Weights of a small mixture-of-experts language model, trained from scratch on English Wikipedia.
Size: 18 layers, width 160, vocabulary 4096, 28.8M parameters.
Experts: 64 experts in each of 17 layers, 48 SwiGLU neurons an expert, 3 picks a token, a softmax router.
Training: a variant of Muon for the experts, 342M tokens, 4760 steps.
Below are experts of layer 13 (counted from 0) of a mixture-of-experts language model. Rows are named router (the router's row for the expert), gate (a neuron's input weights, with its number), up (a neuron's input weights, with its number), down (a neuron's output weights, with its number) and show model dimensions 0-159. Each number is 500 + 40 x the weight over its row's rms, rounded and kept within 0 to 999. Numbers have three digits each.
Before each expert's rows: "raises" lists some tokens whose logits its average output raises strongly, later layers aside. This comes from a sample of Wikipedia text that the model never trained on.

# expert 33
raises: "ural", "gin", "ury", "na", "ng", "ase"
router:540562473551488514573509548473531495588549503489584468474525541539522492470449435549435529465492518475503528435569428514545483459483540456536531449490502558506509510475523546401548536470570537474544480485438519464501517461455508527494464507441532518452511533528544531420527484528472501485454492552541416453487501467496527495543445540520591548503555566567548509474471494489509531485513451544526555531509517504464556416475547520467546444478495558521437527543513502493422533442480489
gate0:482433456443469489512445471471547515508549514557496502495498533498515515452476519491487467456435551443526481514484473608489542415504451558504488494537468505457503498504472560481461450494467517487533465537504586440548505482454436464579462521531555531495501484426456447511579542513428482503508506468490427539538497502440427491500541525526525525469512479504467503483506555474573478460513504548466424584558576573527499458442520508502509390475504480445525527491471456498431544559549527
up0:463546413466475544538521407482446532474524513456456476566415537480403520496463498554508616551586512513483541465482498482500544504443482538500502463472467557555485498523572515512470538482493443490511523495496530479464487490417419447483559529433515535481531532516515447526549494490511465506487501534509566461500481488539488527517510484443504523519549505541438506503409545512505578444495543499547558539516462525482405521486430514430515512517460557436522443462515491527500559480547520
down0:543516462469428492515536504503429557429470396473505533549452414498436484595449461472514568463491525505513471433542429474526452452422524566598544548534521453465516434489539484505481493521501528525504515443455585499447495543466458552487526508453487523557515518421506563532480513489476527518527532515473495502506536484463570448478518495458495522496467504512434487528464497472529496499512495513523539446486417553484413480573491526559525529543443495518534466465470529533522548492531554

# expert 54
raises: "go", "ume", "igin"
router:511472468468470446483539549470562513511527453453542434444549556559515494468459472519464493477496529506497530510567439542514486455538570458523524496442472519544501544490556530477489532463509553489546445455430542460500513463449448592480485512480503530456535551520536522413513430492455481549467463565522502458517528486527458531536492503546516508449483537536526513500462441485565561488539454526522495466535529455489574469511503508555550490400527509522430567555554458452449544416410477
gate0:473482504505510549535543551555462486527509526490523519532525543529458523522517495531514540426585602454505527449484501501430478469452474571474510498525558477531478461448420497465523585395504451489529535471540474509494511485519501510523571487514538571494453557509440524453479464439479482459416545540483502427454429524534501515531496496552532432483527540498527466487457533399499508487472440494565543571450475491445485536448503495443497580551485537478536523529565531501451473549540492
up0:469495457434542484496498444518492513547463488504501467509459459525500517505531472515536520546539482442519433479539510506422478454442477454500509420460526523507561514438455444424510477471483490401474541495515504475486531436534510496460558576488538499522475571524593594435386497464533531483503517549449530491518487502546529484437487491551488556496471503520455557509418538573484486440546484456482501499536415482490509403469504489523575528481468482544550507474509493509431439544527467
down0:479505523541495573500533515464513500529521486503514396483505520567534532498463438478473494404523453413460514452516435504539485464483483549542559494531518529450535448467490462492490456462469477572477513558509487532458493500544448492519522499611518544471550543461577507475429466411508509519515517472440490529540489452511531504541538485467453526483423513472507580448484432433463439499479540482545526554442499469526500551526449505469575539523537521461598555422486478537531514490476527

# expert 42
raises: "ili", "ama", "or"
router:541514465433473485484535560495556511530544463469498476505534582485552449475453535524543543461499500475428549486501492542543494461538548467527565516505522553588466566471502512418477540506561519463549419445410517440538511488468597527456466557483517524518527511526553548454541478513499493554490472521542445498544457430560480550517447516541542541473522554534547561453473432446520539507506458529520511479557511514467517483422509529548535464466532543540439535518555470471434513476490470
gate0:487459544502447503474423455532494456474579483474539533511521497482528524537551502553475580476561501484442505430529585477518502471468555503537528411505469514525519470458417540503502482493530544533515485481445509505504524424441548449451563496457495524563491492475507543484525475467511375421476498461504470514503507434482498493494483545465529545497482504597465489461466487552476504449482488431520504451539471454446586500475519540498499454402479405573540515468510442513541544503464511
up0:476435477499484568535532531518446530501513591523495520479489476534454591534527559434479517511487502546486515467516488514442522456571485576538513545520565494480495475422509422428446467560512401498464535542451456522502597527467512494549494511499434511511483532547489567514508623530526467478470462465428455489526486499473458463492502480535437458459506509508580461502541495466501512458510508551533548453536502483443505505514452486553478415497449481464498486579457531449534550523473477
down0:494449480474508441521487584483427502530566550499526553473476493476485474502459458459576551467496532514460477545523520519426514512408546464476462506554516438469417479514542507532470457520446537500485554505481486501504539498510504509480508489492588541531406427438522493453481523528511480516494546528509443498464516522476452490526496486560455532492464541501494524549537478639520467574493507496538501522452437499535534417531500431467515468554504496600451555555515441448465472491577509

# expert 16
raises: "rang", "ly", "raw", "ays"
router:552485483485421459479510533480535527521486470436534468476533550519504505469488436535538520468470543459454512478499468531509494512564538525577531446470504586568488482466534567488544544479556573503531470448448536437524412514478566510521449525464527552458533521521552554442528495587466462533493493536519489448518445441582450501501456517570536534462514503520536524469463517466524546510530460517518494506519523486473499463485516532504538438483509567505444520515555482506411575425382455
gate0:389496508527434552503522481497445508522577491451536510425427482443510526463538518494549497477451545585520595564421458503510492544536500477486553472513462455563432502534463458507522509398478520466485562521495465473522503522406484565503440514520525453499501461589492527490541499468557502513484544467515515479505485518543467504576483516550610404488580568488562525517547486518517473534537509504472487473532497474513559520506511488530503509512474487469468516448502501590500491492537521
up0:473544520591526566498463488545487528471545526522439478543461416485511476486464504470578475469439469598454579461485504521521512529490521517455475434529558454541525487517444519516526488453462486536515509539520470474590458466539517584560435563563499494546528486532452533521537523531530497493501511516470488493474565499506526528474477520427506496454523475445553497469486495512501476494428511503482498533542476490446429433479519378618462541508468491534490611505497491505502523531460555
down0:490521431534500506520478519504467545457539514426529467475381399502537556467492505434494554477503550554511511546490504426451612519443484515513524575541412489536495476499461505464445489501480545508431504569568500502505442566472498463516523560471469515500518569520540463545570514455478497508552505471449550547573464478479479500517526493518489477531530526550569498478524462498552522478455511485510483527590459534523504497480502518443529513502484486467470527416487487441577530458581453

# expert 39
raises: "ts", "til", "ten", "l"
router:620509520500466504458534548496575517544519511474542465430540529520535495475444430527382514479476547466488529469530442539493482486531518451515515467472529536588472530485537506445490529489515509464552492474444493478524465494466550514442464494473558491466516532574551524442486459514470443505484521532563453481533486442506443541552494539533481597457485529469508513469482483459520564499555450497488531427562528503452528469489567516549522481433543538532463519520526475463564527448392436
gate0:445512522458487486547491533514523561503503465568520466494508567493541555507482557473434468496526579498429491480544519477496536578497528478540555546514459473473460516401451489556505531536431512482539513489482505564533495438485523497481443496563547510461486493542521503509483505525439534510487531567497515537427597496470528538555539548529476501496545501435550398558470471472475531486509451609493532556517452432474474518503549496481517459504543443566488534505544512490575431471549422
up0:459492521461490527493487551547519475470498496496509548490493446511536500530542496485550530557576539464515485497485458473473431486498482436581490523511485511473466444498548453472472494460540514443556540490450539442507437474559546532527473478473507493484490424460468564432504515493465505552493453583556492568502507443498492473405540478516518461488483533510400479415502529447455520505491430484474456570445531567447440552526430421502585528569446407506491503491470509499500494460434503
down0:508518493575496461470530505552516440484497441505455419504442481469458492512574511521472502501535483462464547468430505468446498429508496552554545445485442479449491525513504516565553507545454431489520541476521469464553452525449456460513494528544437457445565530470552483506537527476439494522513493526506417462520500545553482522488447571547469519460527441491475459524496411506494486485450434515524505563556476547467497484570491542464471540492558489558378586476554454507540497466505452

# expert 18
raises: "itation", "ter", "ham", "ew", "aw", "eb"
router:528508455438453487429517525450555562549532487480534469454573535516491469471496416525491522456474549464476526453546508528535478487530482469519528445448562576501452504505511530470497523492524527451494450462442485432511490527485590504476461514483507522468521527566515532457514436555467532524458463486545439458527441474554477528573469550554550523499531533540516521454441500442517552503584483532511510404563528470480567542490518516517570486488538547504453527569523505428526560453428435
gate0:513506410463451466534579447507515443492542510502488427523536476552510501541491516521524540572492521565507462430557545480573505471495545540517595511494533477514600495511482440577515505491461533479516507517486510537550445495482495517464517516545506522452534472567545520459429514589454501531514462528540524563443531528514511548571532537492519439441495572570486551448532529481506476498519475511573544413542507519466500477467538537501483483494523483548487528598541587534444507510498459
up0:507488532493524480522489497499577515512570524477477499613524459554587537524558518475499520501495435552502506489518517481518564530546513416521473494432487438477450460448420489446513529532533484496531506487516530558581448443428577496492500578508509499522492503480495531522462475524544588476562441543517527523469508515595491447502446537595504526432510459546501420475505526478510525473543486507531535470473502548415464498454576555513516518447548470489529473532440492453483541537540481
down0:494449493434578472525556551536514440581483480506480567534436499456513481491562562501498494502477524383478449543503519496480573440525513503520481516534563535592476512550520507454458481509517510500476578399520525515516460547494453446506499501463435552506465468506541466564453450521558471502495524585525578531477484505434565458499546507465512395465458516516485543471480539513534474500501474466509490484444439534573474565561519449438501552488456500475469503491517508470527509496495552

# expert 23
raises: "ty", "tern", "ven", "iew"
router:505511487399462529433504552468516543528547490428536447475522537479543505450449479550673558493497562446500514476567456505530458470533545471541507482494517491550462563500498545449505531457527519497529497471411484465521460451493574542467480526465519519444535511544495495459526477540445473509466473489497492457527469492519474544513446551553537496499509550483542533473485434495493540507492484480561533470514507459447526478513569504561549456448520495539487527516535474499363562450448509
gate0:514493498502484459524500499513544546469452450507593453434549480563457506484480516512499441510467526489552517496563388473485535494548477536515437460523520542458461499512483564472515454472546515467542592519458448514591510619452440491529461542481573567498559504571557520522561537511415494438524563462483470414504537551469510508430461563465475510507475510506446491517528489471491572512553542526437567568522516503519480519456475482492506481461503511482503469544480498481540524538488506
up0:525473497564486521503456524482474597535530438485482512429519517504473495429494476510410522503526509476472432525547481479547521471476499572543583502507518486553473505445549544485505490535516435501543456475583424421470543466534547534481534552460453453515458499571463429518498454486530500487511484495481428468537525535445511515563469540445475478458540443414440511467485544489508466554551523596504549489403493482447471525444570544491515515524456508537473450496485519490457427476501492
down0:495519472469525442480445510501499485537490479535468500525550472482552532462560511490505539413423543503507549447519517487569513494509563481477519500475504521556447555442485451475549501500558468451521504499431570557486520509554494521562542493486523406509514467434482518507520435517480504473538447502456433518483533525501462544458555467590476590546441534454567519493515538500604532537572491515458441525464509548535494480602545486429487499498390579481488468492490471515521480499475491

# expert 43
raises: "ice", "ter", "ters"
router:552485447531443497476515530458544532558509426536525498521507533545506488446453465525565494485429523477421585438524483567497444443523568470514548470481513529561479580466505497448436527462527531470569435458452481476555545447485489538500506509505520496504521541526564525420585522519468456525465456544545449451485483455498479529563530525513514551494509524542519526467462490470532501553542464555524554459547519467446503479478497548550563456435506511534430563546532471445550519461469448
gate0:515475525563558477493500533535486550497515519457427489535548510550550527450522500515519512531495513495481550512492445547531517497513515507490570524497509510544497483434466540503555535403534453439521515507488529474503576492560545475521490513566479465437480573522440515528544524464508485482409600492531399492513481539429484521416496500511488578478455525545557480523453469499519491561472458554594498455468439481502449580535536460585522506491524566533487577542551494452525484506518556
up0:508532492474515509547535454545520570433520455444553461511427416587494500459507471565535531531501492521528509511585529486465507513474546477505489576445560447510459552503505469564514515450520492454496501511527510506475495471578476546542507433511509451548494498492541498532482551538452500494424539519555435492477520426413443412542521510455534407513540444539560485479476492509492485466501515482483549519510494494535426456516417501466525519478461533497510460580434552475482483600483468
down0:558517559487557464528541516505481417507549525543497464512517475476535525416484528474449471477429462542533443524533527572426495475582526561497507457493552547500470504540411500503512445502517475501545496481476479450401518450393458517508425501522565519509476498557542553573466454479425541455480496491498510450493562512509491449536426513520526535482504438478530533491466429557484469489558467524443496503520515464475526443523476503531398444478517499496476478419459512515521447505465457

# expert 58
raises: "s", "les", "son", "shire", "res"
router:515528455467448479490535531495547529497521457545522483463551542547509477411479466563518536459460561484463535514532465553525485444518565479512478484508546549559459484465546508454520537470510494455590494455418558509538556474474459573449486472460521507443514545537542563440515492536487480534456482528554497470499448472542455561544447566560549513471539514533562543491467484474489488549499452530515548376561527469456541497504479500532545462456532506542507519522523451441469552502392464
gate0:588516550467527488479460456546509488476550515482488477524546552507476502452498477525493564445528465544467527477535511498474478568487518583500525449548535474508466499517517497419517478562428494562495452500489441470472477484499548508445491553442507506443564429506528439493517517502455450554487470451532509520546509521403447521484482564501508460545481502486531472552446432541497585439523462555420563527534601509528487466481474568544555533458478570507493535486490528489606518467502440
up0:473509485423477447503473482505518520543443461531472483458504485493512473491495480544531531533474465494468540538502497483450529484459549555444505553526438465507564519517538492513577547498575512412468540451482484513494528501546509544532524513540534558472433479442506441588527416503475521560466389539535455512461588473513482541585490528460504485520461574541487473487514547484443524404421535506513489479530464501504423447471477546520488462503575469469557510480467539588482536455468470
down0:453434533515498509514551509545516495463433477547499479463523545488535474505483542462524491444513461473551552526518483527540530498550491508509490535528507486377528554568483484503467458504481478475486510461578451551468483520500547454462457544496486478520463528460482538443451536521605446463592585546549433490430469467470525478519549400507418480465454466495428519495467499550476527502479602473530418501575529482461466520474567533494500482482487477487498482507547494486530426516567453